Weights of a small mixture-of-experts language model, trained from scratch on English Wikipedia.
Size: width 256, vocabulary 4096, 53.2M parameters.
Experts: 128 experts in each of 10 layers, 48 SwiGLU neurons an expert, 6 picks a token.
Training: 382M tokens, 2911 steps.
Below are experts of layer 5 (counted from 0) of a mixture-of-experts language model. Rows are named router (the router's row for the expert), down (a neuron's output weights, with its number) and show model dimensions 0-255. Each number is 200 + 40 x the weight over its row's rms, rounded and kept within 0 to 999.
Before each expert's rows: a language model's description of what the expert responds to. This comes from a sample of Wikipedia text that the model never trained on.

# expert 47
Pieces of personal first names and surnames, especially after Mc or initials, such as Mc-Far-land, And-erson, Willi, Rich.
router,243,230,85,261,249,179,93,220,240,273,211,190,127,253,213,199,220,224,144,191,215,263,239,256,108,217,217,244,232,196,270,250,164,139,202,226,219,223,214,220,168,174,184,225,175,186,172,160,141,159,156,261,158,244,193,252,192,187,180,196,137,229,248,242,239,217,129,143,204,261,154,202,212,199,164,294,165,163,222,181,153,167,194,183,165,230,248,173,219,223,220,204,185,180,196,213,201,237,219,188,194,196,222,269,172,186,200,153,171,196,203,216,260,180,185,227,205,161,213,198,155,213,220,188,182,250,159,240,235,176,272,220,294,125,222,190,229,194,258,251,207,240,271,180,263,176,146,221,216,212,200,168,224,156,271,281,203,165,130,170,238,166,260,197,172,277,141,212,188,251,128,199,197,189,208,220,211,153,172,220,215,194,204,172,263,155,228,139,184,233,213,221,206,214,124,226,224,149,260,237,245,252,189,233,205,203,234,147,189,123,248,155,162,231,160,132,198,187,262,237,247,181,172,205,166,237,257,199,235,325,203,231,149,181,220,252,188,157,188,254,142,153,206,191,275,208,194,195,220,241,160,209,179,145,130,217
down0,155,182,194,169,247,190,196,191,160,160,165,183,166,225,200,150,236,198,201,174,209,136,253,221,179,189,255,147,225,165,168,190,165,214,197,159,234,213,225,179,210,169,148,198,250,171,125,212,180,206,163,212,213,249,181,160,235,192,247,139,202,197,250,194,202,220,253,188,172,246,195,200,186,151,199,186,163,177,188,243,133,193,222,197,113,101,256,196,184,254,170,124,213,238,238,184,229,257,165,181,169,153,189,243,212,238,182,283,200,175,183,227,142,303,226,195,202,233,150,201,204,270,174,147,200,255,253,231,218,306,193,160,102,216,210,141,193,162,168,173,168,158,156,178,239,192,177,257,178,180,172,126,182,152,241,234,190,157,194,183,263,254,265,188,145,239,167,250,164,186,155,245,191,208,159,217,205,176,204,117,206,182,203,157,172,191,191,189,274,82,199,228,163,270,155,245,164,169,157,120,132,278,232,191,263,189,180,177,210,246,177,197,113,280,178,269,114,185,169,166,183,188,195,183,245,196,202,212,241,139,212,208,291,186,189,154,230,147,213,234,158,200,224,100,210,222,215,191,181,183,180,167,132,260,246,257
down1,165,259,169,224,135,250,218,181,232,178,50,235,321,258,219,233,233,184,184,238,231,224,156,147,172,171,238,207,144,188,181,193,163,255,254,169,205,161,211,219,227,254,213,139,196,150,168,211,193,173,159,208,158,235,227,179,189,166,124,172,230,194,151,154,152,157,230,204,268,253,200,168,143,156,210,180,193,171,222,193,204,80,121,183,241,170,148,236,222,279,241,226,204,277,217,161,166,165,150,173,189,116,254,230,173,222,221,247,229,216,210,262,210,265,187,180,195,178,232,219,217,209,183,225,193,206,152,176,199,217,197,197,155,196,137,179,195,157,156,182,218,252,153,295,241,245,193,169,228,154,235,180,193,188,198,65,192,211,186,295,249,277,202,171,203,212,234,137,237,264,187,187,130,224,244,205,166,212,180,207,202,221,243,206,215,244,148,170,163,148,191,188,196,257,186,238,145,202,239,226,197,235,233,208,231,124,181,223,197,172,263,180,200,245,149,182,140,269,162,199,225,218,203,198,198,206,268,269,260,271,231,210,171,209,215,239,141,201,223,276,164,204,191,222,221,200,187,224,242,166,247,124,183,177,188,230
down2,249,185,153,259,197,176,216,193,193,236,205,222,193,177,257,171,195,184,186,178,139,223,255,200,136,244,242,258,134,148,154,170,154,249,216,239,152,154,162,240,175,207,212,160,218,248,157,238,241,255,213,132,193,150,283,230,245,184,201,142,207,170,195,143,204,197,201,209,137,217,156,231,200,219,200,240,179,115,236,127,200,274,209,230,277,202,235,126,235,155,145,168,171,179,116,222,208,266,239,200,236,211,288,196,234,243,196,180,219,182,198,211,176,189,161,258,217,164,196,238,256,183,176,187,253,247,183,139,254,185,189,206,278,105,205,248,234,181,186,207,197,173,159,243,168,222,150,207,229,195,214,195,206,197,220,213,202,162,246,218,186,298,192,198,203,276,237,305,193,227,176,267,308,288,196,197,232,260,218,240,125,174,145,149,196,240,230,150,211,283,191,249,283,169,192,149,208,175,189,266,128,225,215,219,186,150,191,208,247,193,269,139,196,132,155,162,297,172,224,199,192,192,184,233,249,300,210,122,211,238,193,217,202,232,191,159,213,200,218,212,165,213,223,201,201,162,172,206,229,210,203,145,167,193,167,206
down3,163,203,264,262,147,230,234,182,173,105,239,234,244,218,207,199,141,137,257,200,159,201,220,197,104,314,237,135,216,126,222,234,204,139,236,129,235,112,222,189,187,100,184,259,116,200,184,189,241,223,218,186,196,198,208,170,183,120,157,151,251,156,209,149,190,184,215,231,295,136,195,191,100,200,186,229,249,194,135,165,206,217,218,153,220,200,149,191,135,168,194,192,200,182,188,199,240,264,192,249,246,141,166,136,146,183,274,169,202,223,166,234,278,228,215,162,167,252,198,228,204,229,219,208,202,255,205,201,203,240,157,236,215,228,252,203,213,246,217,193,200,195,223,131,165,196,187,188,210,234,150,197,213,188,147,218,254,262,217,193,217,248,191,201,175,200,171,170,176,199,240,84,227,160,260,159,229,228,150,226,217,159,205,129,169,203,164,226,215,181,149,205,240,224,201,165,219,250,265,223,256,196,150,245,202,224,105,184,165,181,174,195,132,194,231,197,213,178,217,210,174,178,237,270,213,256,138,135,222,255,136,206,183,215,141,208,189,164,200,193,178,265,203,200,226,168,139,186,263,250,190,257,177,256,218,250
down4,237,228,153,203,204,197,171,172,195,133,267,172,150,312,205,215,301,303,184,215,178,152,148,141,139,166,248,185,197,219,268,218,230,212,177,294,163,181,183,218,204,214,147,211,220,129,145,203,179,152,141,138,219,171,143,177,206,223,200,141,254,255,185,225,175,154,210,236,235,196,241,138,240,203,204,185,179,203,207,177,171,190,230,136,216,214,207,251,165,272,221,299,213,144,154,225,233,159,139,205,121,235,193,245,240,206,183,172,285,187,215,212,228,186,174,221,213,247,188,220,174,125,160,190,202,200,224,239,163,193,152,173,213,151,220,262,158,255,241,230,161,219,229,173,197,255,205,200,206,235,263,188,296,192,232,206,171,184,125,166,187,264,185,165,213,212,175,154,238,218,264,204,185,145,251,174,190,183,211,256,195,152,159,201,196,219,187,239,213,184,260,227,234,189,182,205,218,183,250,121,112,222,195,265,201,203,191,174,156,185,275,195,235,288,154,206,122,183,179,134,206,159,147,176,255,177,194,181,232,201,181,208,182,224,173,204,176,163,221,264,237,260,152,205,142,223,211,290,178,227,276,160,124,134,232,170
down5,199,173,203,196,190,241,247,215,208,130,227,224,145,216,175,251,114,216,256,104,176,178,162,224,209,231,221,175,212,199,212,164,168,183,192,236,198,189,214,231,138,272,206,138,152,208,160,227,227,248,200,228,176,158,176,199,234,199,246,274,154,185,150,194,175,220,221,202,150,214,209,198,151,266,202,249,209,230,214,199,190,248,228,272,266,249,178,250,217,211,196,181,233,240,205,166,182,222,202,188,193,214,154,147,173,151,170,188,157,183,237,216,172,198,283,232,200,220,169,233,298,176,207,257,217,248,187,262,166,186,169,216,219,220,250,206,177,273,115,204,223,237,289,194,265,192,294,198,209,154,256,214,140,169,186,223,226,189,157,175,244,222,109,231,267,189,143,285,182,197,200,284,188,186,217,260,185,242,260,215,207,143,176,237,192,218,160,150,165,292,142,246,230,169,182,209,202,157,169,111,118,212,223,192,208,234,238,231,236,219,203,140,154,160,218,127,254,207,173,209,73,195,150,156,186,249,272,212,203,197,210,203,167,201,135,203,241,261,163,257,156,120,147,234,225,166,126,202,248,188,157,245,204,252,208,205
down6,95,276,199,246,149,220,259,239,170,248,149,235,232,193,262,311,193,217,212,188,213,138,173,223,123,179,195,178,158,179,275,208,245,260,203,276,216,265,224,227,186,181,189,223,158,160,171,184,209,224,263,196,184,153,168,274,171,275,198,200,191,215,188,206,257,227,194,234,232,231,208,209,254,206,144,230,176,226,229,272,289,187,204,156,208,237,191,222,184,226,251,174,224,200,228,222,226,153,212,243,253,212,184,229,249,170,159,183,256,219,233,249,221,208,128,134,191,268,233,226,111,162,291,207,210,271,199,177,293,200,128,155,211,157,162,197,166,83,158,259,203,184,236,121,197,222,127,211,263,176,224,177,203,211,240,181,157,203,252,181,256,255,185,268,250,216,155,191,130,237,174,212,156,189,190,181,206,156,232,187,178,219,192,208,173,187,156,179,187,229,245,100,257,135,243,192,200,227,176,262,135,151,196,207,136,214,220,203,180,221,234,256,220,189,260,167,264,157,217,176,158,192,131,213,231,197,202,177,202,188,252,181,169,161,190,215,218,195,272,166,178,157,189,189,220,159,241,266,190,212,211,261,174,160,183,232
down7,167,182,216,254,149,270,228,209,219,283,272,209,186,194,146,184,183,243,232,141,190,139,173,206,147,229,211,195,146,187,144,160,214,158,248,216,188,234,247,222,278,198,209,196,184,191,227,194,203,192,232,247,162,241,222,242,180,177,193,252,198,221,140,132,205,183,218,241,179,202,215,221,192,131,196,152,245,188,193,161,214,285,267,234,239,108,244,191,266,226,151,229,165,194,157,191,205,162,212,205,224,243,209,224,203,228,202,211,200,225,183,184,168,209,58,264,155,281,126,186,163,249,189,180,205,213,202,224,251,216,162,193,209,179,163,260,162,223,274,182,203,170,203,183,250,232,224,164,162,127,150,174,162,257,221,206,73,231,229,225,211,192,201,196,154,205,187,176,160,158,204,192,153,196,181,205,158,276,235,247,225,232,180,204,217,145,177,165,187,190,103,178,200,159,138,294,189,174,112,200,187,230,282,223,223,244,189,262,230,204,101,226,174,212,217,217,242,158,224,180,267,147,279,203,234,98,204,248,191,249,220,191,199,214,128,245,233,249,246,215,233,249,296,194,217,210,239,187,201,244,249,200,163,139,189,222
down8,172,203,207,251,174,243,143,121,192,179,212,232,185,211,217,217,185,201,175,166,198,139,282,234,224,251,143,162,223,191,177,208,183,307,150,230,236,138,236,195,237,134,235,260,223,165,223,179,192,189,89,210,140,196,207,267,169,254,211,185,254,223,156,221,248,207,237,204,254,274,179,267,186,194,176,234,231,190,168,210,248,216,196,194,224,308,237,172,184,172,123,220,242,187,236,204,152,206,179,189,147,94,188,200,202,182,213,187,164,208,264,190,296,212,270,246,171,168,253,269,109,222,226,194,198,171,290,220,277,267,267,157,221,153,242,191,169,167,228,185,202,150,213,146,210,223,277,230,197,222,198,174,206,239,191,188,211,252,166,177,157,206,230,226,222,185,181,228,156,207,199,175,211,241,178,186,263,218,233,193,205,207,141,234,209,220,199,181,288,233,193,212,127,233,68,223,280,173,166,180,267,184,123,148,189,239,167,214,206,209,186,246,244,277,189,256,171,223,171,142,238,128,151,197,245,203,164,249,189,209,189,168,198,222,142,237,172,144,225,180,259,204,168,245,199,133,158,190,195,207,244,222,189,177,180,212
down9,173,198,186,179,174,232,214,216,181,266,188,231,169,217,221,171,269,204,205,226,211,195,198,156,211,217,215,172,263,200,199,159,217,190,220,244,175,134,261,184,241,178,130,193,176,204,236,239,163,198,222,235,155,209,155,243,172,172,250,259,186,203,233,230,190,191,232,191,152,189,121,237,202,215,181,224,237,198,259,213,126,233,218,239,249,254,263,270,196,233,141,198,255,241,175,260,277,144,230,181,230,191,201,207,122,122,212,229,152,169,141,105,234,110,249,177,231,103,188,216,175,219,221,170,216,152,223,187,184,193,183,200,151,276,218,227,154,197,121,224,185,203,201,250,198,131,205,256,168,155,202,176,219,209,214,118,157,186,186,140,176,118,211,197,198,198,203,202,186,222,257,166,191,267,128,242,186,199,154,177,268,76,193,262,217,271,214,259,192,240,276,169,192,186,199,179,179,228,216,220,231,110,214,175,182,231,255,303,215,178,198,203,156,198,227,196,255,201,176,255,174,267,197,149,182,207,178,215,266,229,148,180,183,286,232,228,224,213,210,203,133,199,186,171,175,281,273,95,208,230,200,153,164,121,218,191
down10,180,186,218,176,127,179,156,149,182,204,225,231,200,211,150,235,136,213,170,161,229,243,239,223,183,148,203,230,237,230,171,198,212,240,201,250,222,228,212,136,207,191,254,200,212,225,168,133,150,117,190,190,207,283,221,170,171,184,135,170,270,271,199,172,144,92,220,188,179,206,241,220,216,209,223,281,219,224,215,128,190,200,222,219,145,185,185,196,244,214,208,160,177,179,198,153,253,168,225,152,218,165,168,139,172,187,158,276,128,221,155,226,236,207,157,122,256,281,174,195,286,141,153,197,202,203,201,246,222,243,231,163,192,215,193,244,213,202,163,263,182,172,190,179,215,250,188,200,147,280,159,212,181,154,213,171,274,212,207,171,189,167,131,206,276,213,228,220,143,115,226,188,159,178,222,168,137,229,196,217,201,160,177,235,170,159,172,243,165,162,245,184,230,221,153,262,192,164,231,249,194,233,249,166,198,224,167,161,186,222,168,227,155,196,147,268,151,180,257,169,115,232,205,213,247,156,200,39,159,231,149,172,193,165,136,149,210,205,104,190,157,156,189,194,324,211,236,252,218,186,167,183,197,207,223,206
down11,194,280,190,154,203,183,274,191,229,209,227,195,224,180,153,169,214,219,206,159,212,211,250,157,250,223,107,194,299,145,234,191,148,206,180,192,247,260,211,193,175,203,261,215,173,137,184,226,259,215,232,230,180,180,232,160,163,171,168,217,176,143,169,207,206,208,218,242,257,214,199,246,217,167,196,216,152,173,211,255,171,197,246,158,235,248,191,254,253,242,204,232,301,139,273,203,259,201,172,170,235,241,99,189,205,269,147,230,209,192,212,176,209,168,187,267,144,203,189,194,127,156,127,224,269,169,184,223,253,157,199,204,238,186,270,159,194,225,183,183,253,213,184,161,204,228,226,268,141,175,245,179,224,240,205,119,160,204,240,223,191,150,168,244,190,213,192,241,226,251,208,146,240,249,190,159,132,217,215,170,177,153,163,191,252,216,200,221,196,210,207,240,222,207,200,239,136,231,232,288,198,70,192,99,215,204,227,147,209,194,148,225,152,121,237,218,171,227,172,161,198,212,246,196,196,223,265,164,177,181,180,168,253,333,245,164,198,206,186,244,226,254,221,232,160,194,173,226,216,299,222,191,163,237,299,217
down12,226,206,182,229,256,118,172,239,238,238,154,175,196,183,197,185,237,235,228,135,201,245,191,222,209,162,161,211,207,186,161,266,192,203,183,273,291,210,147,245,112,204,159,170,195,179,222,177,250,166,242,113,200,173,225,138,223,191,217,241,188,177,179,244,250,176,198,210,233,190,195,133,232,218,217,245,174,205,209,193,211,183,176,264,252,187,211,187,179,169,279,140,202,90,231,202,183,218,227,189,140,179,193,132,164,151,216,101,233,172,234,174,203,238,180,205,177,228,233,269,143,186,176,246,293,220,150,235,179,195,191,195,185,224,233,240,199,250,201,202,213,231,217,267,150,162,126,172,211,133,242,194,211,254,172,221,201,266,237,187,154,269,114,190,219,211,213,241,226,179,214,169,209,225,171,159,174,243,239,235,186,267,255,268,215,226,260,203,296,161,180,185,152,240,191,140,197,160,239,236,180,212,206,231,240,193,133,205,230,286,173,110,173,206,164,227,234,196,199,197,166,125,173,226,287,233,213,157,221,192,124,217,163,185,195,202,82,206,197,150,265,217,223,161,174,262,161,144,224,128,182,193,288,148,206,242
down13,230,219,237,180,222,196,219,216,160,264,265,226,204,205,196,176,196,143,150,200,164,203,170,179,173,222,195,199,178,198,188,167,233,216,187,220,190,249,207,175,348,271,234,216,198,226,189,240,165,223,234,220,231,256,170,113,227,171,164,158,173,216,187,198,165,258,172,180,199,228,172,230,174,113,127,264,180,228,209,153,176,234,133,173,164,176,142,186,194,179,134,172,156,206,178,107,177,197,295,139,234,218,190,230,207,188,225,155,165,226,146,185,197,192,111,233,173,231,148,158,285,184,137,272,146,174,183,186,113,197,78,263,196,179,234,124,173,233,175,178,214,154,164,206,151,203,250,187,221,260,80,184,278,221,196,135,236,305,115,178,194,236,232,202,212,164,220,170,205,126,144,212,174,166,229,221,187,236,214,188,232,214,204,224,231,157,163,194,203,264,159,183,235,176,217,261,234,237,167,241,197,229,193,257,200,191,181,161,161,191,151,276,218,182,175,185,190,255,157,183,227,176,155,168,225,198,187,233,267,231,210,272,241,204,198,146,169,145,217,182,203,180,184,225,180,159,174,234,212,180,255,309,195,227,200,205
down14,175,184,297,186,229,233,212,174,169,255,281,219,235,78,149,154,173,166,205,187,179,214,218,226,219,184,213,158,197,157,178,181,227,294,191,182,167,186,92,199,213,140,161,232,169,223,204,207,179,222,195,245,184,197,245,173,165,107,170,241,206,114,130,225,138,145,222,256,245,181,170,218,168,178,215,184,274,256,236,216,241,210,266,234,261,221,211,216,153,226,232,188,194,286,254,262,248,221,292,156,138,200,226,237,190,237,215,141,183,162,180,272,216,237,143,224,210,187,182,144,224,151,257,168,191,191,219,191,175,168,172,203,100,212,237,254,210,227,190,196,273,179,188,230,106,226,208,254,203,192,196,187,167,209,224,157,158,183,193,225,196,214,237,136,250,154,236,143,224,210,213,188,172,201,220,189,179,256,178,188,175,145,239,242,149,170,180,109,151,192,175,249,155,201,183,248,256,174,203,177,168,189,224,171,205,168,184,145,222,183,159,205,298,274,188,184,145,233,152,206,177,144,120,224,209,209,191,190,138,183,118,147,225,190,171,148,157,207,205,294,273,213,223,202,206,246,117,197,178,223,184,218,199,185,216,169
down15,172,151,112,182,234,232,230,210,212,204,277,312,162,166,161,213,167,164,173,246,217,263,229,211,172,278,152,263,230,196,114,219,158,220,184,167,179,219,192,198,213,199,137,156,202,215,189,174,280,213,147,249,186,163,184,196,208,232,272,203,167,228,175,186,129,132,194,221,243,215,239,177,130,120,155,252,188,176,117,260,162,265,191,234,231,187,206,124,154,203,205,153,180,230,202,175,204,217,212,215,141,254,135,220,212,184,271,305,198,147,259,173,180,216,232,131,150,271,200,164,204,210,170,203,161,202,175,171,144,231,287,235,218,261,204,235,186,154,148,218,254,219,156,185,175,160,194,229,274,263,165,157,163,136,174,226,133,190,196,227,159,169,230,228,178,250,207,251,219,235,188,129,193,231,129,156,166,193,176,196,209,170,107,206,270,210,233,321,258,233,161,160,169,228,244,239,188,219,169,191,132,168,201,235,221,231,160,172,184,204,219,205,172,194,209,194,213,260,198,187,155,176,234,216,172,209,254,182,242,240,209,193,249,191,157,222,191,235,156,182,210,266,218,178,200,201,141,188,223,265,229,262,196,182,234,274
down16,267,202,282,195,220,214,262,213,209,203,164,196,258,141,167,233,175,255,219,193,149,273,224,233,109,174,192,202,243,189,205,175,167,243,135,183,205,207,220,230,185,227,199,257,189,295,219,188,172,186,219,197,197,190,201,171,152,247,168,253,175,230,229,201,261,151,240,175,245,226,208,161,245,260,222,194,237,190,214,194,197,253,163,109,233,230,228,181,159,245,166,240,309,165,225,260,169,164,180,199,201,259,254,130,218,195,230,155,178,270,187,197,159,269,134,221,187,163,159,266,218,184,233,210,210,230,176,209,239,168,217,172,219,223,158,196,172,226,142,181,199,296,110,291,230,195,197,133,226,135,208,185,207,156,163,221,217,199,204,289,179,229,183,102,193,145,246,103,174,151,211,131,168,250,180,180,139,191,224,261,238,130,276,199,179,212,115,275,221,231,197,184,178,181,182,164,241,278,227,225,206,201,122,200,258,196,162,217,149,258,144,219,201,113,242,188,253,203,180,203,196,187,169,269,243,189,200,171,204,181,228,149,263,214,192,159,164,182,246,193,259,130,173,180,182,219,265,199,178,205,220,214,198,170,184,175
down17,173,232,207,140,163,118,201,185,207,220,204,189,166,186,193,201,229,190,147,248,175,191,256,195,197,196,201,200,230,195,133,195,235,218,301,177,170,216,288,230,165,149,185,212,231,222,255,145,212,248,205,167,201,181,274,171,162,159,226,145,240,183,162,146,128,138,209,220,172,246,206,186,157,152,283,174,216,139,184,229,201,270,210,243,175,160,218,216,202,196,223,254,191,190,140,137,124,203,240,100,231,227,146,208,148,193,250,191,217,217,177,216,217,229,191,192,222,203,189,195,181,239,243,214,197,80,260,229,150,310,119,183,192,273,238,223,237,247,240,186,182,199,244,244,185,130,183,175,215,222,176,304,161,232,129,279,162,132,271,214,193,208,272,211,157,193,180,150,283,237,235,216,193,241,229,186,207,227,224,140,156,226,202,239,279,153,242,227,213,171,234,203,244,187,205,187,143,220,189,212,233,170,215,273,153,127,222,155,198,214,162,240,177,203,250,212,211,253,234,230,160,183,187,193,141,184,194,167,172,202,94,246,188,191,259,151,226,156,147,255,212,254,221,219,190,215,246,219,213,138,176,254,215,172,231,265
down18,160,165,223,212,224,267,158,196,215,208,199,141,246,250,168,232,194,265,285,233,183,134,222,229,275,152,210,264,219,225,187,175,215,195,280,190,206,191,256,176,164,164,176,215,220,196,171,169,187,233,134,209,171,172,131,232,195,138,192,261,184,227,115,196,163,247,148,232,151,168,207,193,177,234,258,322,174,96,239,204,197,182,174,209,153,96,217,143,198,226,228,212,225,139,171,236,169,224,130,261,260,209,214,201,223,145,174,176,101,147,148,176,220,239,146,196,163,187,242,162,130,240,223,198,197,168,227,202,185,204,256,192,273,209,177,237,189,191,182,135,191,151,274,247,192,217,110,207,255,188,164,263,177,162,249,205,191,157,154,210,165,237,179,218,232,180,155,153,218,228,239,214,197,161,203,170,132,191,155,296,183,183,207,186,157,197,151,207,147,214,236,212,205,217,160,183,262,269,147,101,166,215,177,202,212,137,163,188,186,172,120,242,257,172,230,226,180,170,144,163,240,213,167,168,207,248,149,183,249,210,197,173,185,253,169,185,160,206,240,260,216,191,182,140,239,208,233,204,139,167,215,189,151,146,261,241
down19,137,252,96,184,161,200,184,166,222,214,238,170,210,200,252,250,193,206,219,151,170,188,190,183,201,234,153,185,182,211,241,259,184,236,178,163,235,131,164,248,172,184,221,184,191,184,166,164,199,201,233,176,229,185,233,183,234,137,251,213,187,202,129,183,171,150,130,150,212,142,214,224,189,129,195,152,187,166,164,256,192,94,202,249,216,182,215,191,200,219,222,169,210,171,204,259,226,194,272,195,195,161,156,179,242,241,203,216,296,173,321,222,194,224,221,233,179,158,128,261,187,221,172,181,191,173,219,276,160,219,191,173,288,143,163,217,229,199,116,257,194,225,192,179,282,165,227,250,93,211,180,172,190,222,259,249,160,224,232,188,213,266,164,185,173,183,247,234,181,203,214,231,263,257,195,137,173,198,191,210,189,220,241,239,258,194,163,149,225,161,140,228,206,156,205,181,126,272,114,131,141,207,153,229,191,205,151,166,263,107,158,175,169,183,269,204,200,240,223,282,152,241,230,117,185,204,196,223,208,242,208,231,210,166,223,173,142,204,236,200,199,203,136,211,269,247,164,170,130,281,217,232,179,166,143,222
down20,167,96,180,218,209,228,217,194,180,159,216,196,139,230,210,202,159,244,232,162,131,175,191,207,137,241,215,222,280,168,167,185,211,210,230,235,242,264,135,157,155,144,216,219,210,158,234,218,172,242,163,148,223,176,222,213,248,234,188,197,189,210,251,240,182,185,257,204,192,230,198,228,189,260,197,225,164,158,216,311,262,246,147,174,194,241,192,137,212,132,180,181,159,176,172,164,187,177,156,119,130,189,104,249,278,235,168,226,247,143,210,168,170,212,200,204,169,192,268,222,231,275,206,244,195,230,235,204,231,171,169,222,229,143,211,164,183,188,150,262,172,152,259,180,237,219,129,181,159,183,305,226,198,201,198,181,171,215,145,201,194,189,153,174,182,218,190,290,170,214,210,157,149,186,284,232,137,162,281,210,197,143,220,203,114,225,172,158,285,206,190,219,221,201,212,245,138,291,151,201,170,170,187,143,194,204,277,141,199,140,214,195,292,165,201,220,163,210,210,193,315,230,232,188,237,251,123,271,195,208,151,191,205,178,203,190,182,252,209,260,168,188,203,240,226,238,205,174,270,222,259,193,219,236,187,207
down21,212,144,213,145,170,223,174,223,200,184,150,191,202,157,266,190,199,153,237,155,215,205,206,183,198,200,144,189,192,257,120,197,197,194,193,190,177,199,226,134,209,156,233,185,186,219,159,210,225,164,196,188,216,200,213,184,229,117,171,269,181,186,268,180,136,240,171,154,131,219,142,218,158,167,216,112,221,273,158,218,208,257,161,256,199,275,234,250,223,243,206,190,154,207,195,198,139,270,201,156,211,195,147,265,203,167,248,135,187,230,185,247,326,191,390,168,194,178,215,181,106,196,238,184,180,166,249,216,193,182,123,248,164,154,180,224,139,182,223,176,193,230,241,273,211,168,218,230,231,194,186,243,216,191,176,217,173,173,158,195,190,213,133,204,246,111,245,195,228,202,166,260,70,200,186,206,189,209,268,252,216,193,265,174,126,201,199,145,255,185,220,206,233,218,252,230,231,146,152,181,189,265,178,226,228,176,172,214,169,172,144,204,153,154,234,210,186,207,226,163,245,144,209,207,119,186,117,187,160,206,162,195,256,203,242,261,243,201,154,147,206,180,279,199,184,161,216,195,154,178,222,172,200,195,215,206
down22,170,164,161,223,233,182,169,136,221,169,186,181,234,161,197,179,212,222,179,214,170,160,254,193,168,159,196,288,249,197,266,255,201,153,174,185,156,208,194,236,203,136,182,229,199,215,243,167,157,132,258,190,222,223,180,207,133,226,247,224,159,222,180,212,94,262,210,241,209,216,196,234,235,224,264,161,186,168,193,166,155,158,267,224,242,177,168,227,210,116,173,257,203,181,172,274,141,224,177,207,224,241,234,184,239,297,268,227,148,222,169,281,232,261,175,153,271,231,186,213,145,151,155,205,200,203,197,197,231,199,201,183,207,134,153,194,181,185,195,195,150,233,266,219,173,214,107,194,199,237,209,198,259,286,306,274,131,129,156,196,219,155,167,229,240,269,219,221,191,172,186,179,226,207,204,218,211,207,207,205,222,251,213,188,172,260,198,150,173,172,203,252,207,142,158,227,231,224,163,85,144,203,164,110,193,253,107,206,162,176,146,203,186,186,235,148,294,277,132,256,211,255,157,215,271,197,257,214,141,228,212,224,204,263,224,168,194,234,220,192,129,229,224,171,244,214,207,159,243,192,218,222,187,182,203,183
down23,152,202,223,197,189,201,159,114,197,251,210,203,231,160,252,185,149,212,245,234,182,225,159,218,244,214,238,268,238,238,195,196,207,208,228,229,182,190,235,148,170,111,171,257,213,194,164,174,226,167,316,217,165,266,177,182,130,215,205,250,220,193,170,128,182,283,158,107,171,254,162,198,218,190,207,205,263,166,141,130,259,197,172,195,169,140,184,212,219,263,233,134,201,241,231,228,188,233,210,197,192,160,178,278,174,204,208,271,139,175,181,147,165,208,226,177,209,143,240,220,212,198,211,209,220,348,205,220,150,160,212,190,174,160,198,119,163,164,153,238,157,149,87,254,120,152,231,243,203,202,208,288,212,192,199,196,129,202,213,191,184,118,189,198,160,222,191,228,234,220,206,195,204,176,187,215,171,258,196,144,159,238,230,170,188,215,226,207,195,222,229,149,143,201,211,205,187,213,174,226,216,132,149,131,197,225,200,222,177,205,268,210,171,235,166,198,217,169,276,125,121,220,183,266,190,277,206,196,258,191,283,260,160,272,221,186,202,179,234,193,233,207,240,204,162,129,251,204,193,167,171,172,174,191,264,271
down24,229,251,199,168,198,253,187,161,126,228,256,169,150,254,213,179,188,93,139,202,213,175,243,190,207,168,135,254,258,275,165,159,214,206,211,128,194,151,194,210,300,254,222,251,213,236,231,218,185,162,255,283,224,251,193,165,170,262,208,172,211,221,194,218,180,188,175,216,169,178,122,254,161,127,173,161,196,235,184,178,256,179,99,199,194,166,152,138,123,176,148,178,212,246,222,195,152,256,161,222,195,164,214,205,178,187,282,226,188,231,217,136,191,226,208,191,186,209,194,116,182,230,237,215,217,167,117,205,114,213,246,220,160,258,150,142,164,173,239,217,258,186,206,209,213,209,263,247,230,232,180,283,219,249,223,224,198,191,172,189,190,156,266,299,225,283,217,126,205,146,169,206,188,215,221,181,214,232,207,179,183,247,167,149,197,264,205,165,185,265,146,128,203,184,247,190,258,242,144,190,251,238,226,183,179,246,159,232,154,194,226,237,234,162,183,194,223,241,217,204,197,198,187,255,223,234,193,176,177,257,204,209,148,192,270,193,240,190,170,201,188,145,214,278,171,188,209,256,197,141,181,225,285,292,143,161
down25,188,166,142,149,161,200,215,130,196,167,219,250,144,173,161,202,148,269,184,255,202,286,224,159,198,159,216,192,222,268,169,213,147,173,213,191,220,211,259,214,263,186,166,193,208,230,175,246,212,195,159,246,171,127,204,223,162,222,235,200,269,268,174,222,139,224,240,239,150,130,146,189,201,148,214,208,263,178,160,211,209,307,250,206,176,154,240,207,197,186,197,214,210,235,223,214,154,277,221,212,196,248,139,118,195,258,132,217,205,124,195,269,218,222,207,185,181,194,206,190,216,102,195,276,175,169,272,208,233,223,224,170,172,212,215,215,277,155,264,143,174,156,78,238,230,235,233,250,209,227,171,221,175,145,263,256,219,251,222,208,212,147,167,207,205,177,278,125,220,164,161,203,161,95,191,169,168,192,125,192,182,153,180,250,205,200,229,210,201,207,214,185,139,242,262,209,165,128,224,147,191,186,159,210,170,190,179,119,225,173,166,206,227,171,189,196,153,187,108,234,217,299,241,192,254,199,192,167,212,170,157,192,226,230,201,224,224,200,108,188,140,206,229,206,185,231,171,224,269,191,213,203,125,246,178,204
down26,133,192,181,253,216,150,216,196,246,180,166,172,166,187,257,234,176,191,222,140,222,169,189,155,190,247,163,151,209,179,197,202,208,150,260,216,258,139,192,256,137,185,228,194,252,225,256,192,121,155,195,204,161,234,223,248,269,179,247,192,274,193,252,229,215,206,223,171,252,232,153,202,191,273,168,258,201,147,184,264,132,254,216,230,215,171,175,231,277,193,183,270,250,231,106,179,231,189,188,219,160,281,233,197,123,139,194,198,157,237,213,212,243,203,210,153,190,169,194,184,202,222,256,226,210,227,219,249,187,201,213,195,135,221,219,259,209,240,145,244,217,150,229,225,189,262,166,229,232,244,292,156,192,234,156,203,249,205,234,248,182,274,141,212,265,175,251,225,228,170,177,202,243,168,213,220,215,129,222,222,125,142,135,199,237,171,231,209,242,168,203,250,245,259,203,176,189,239,227,215,194,252,254,227,214,175,217,95,167,178,225,199,238,175,246,183,271,143,256,255,155,220,194,176,261,257,65,158,217,217,163,148,263,227,213,224,229,249,161,203,171,233,209,246,168,301,196,238,200,261,206,233,244,221,167,184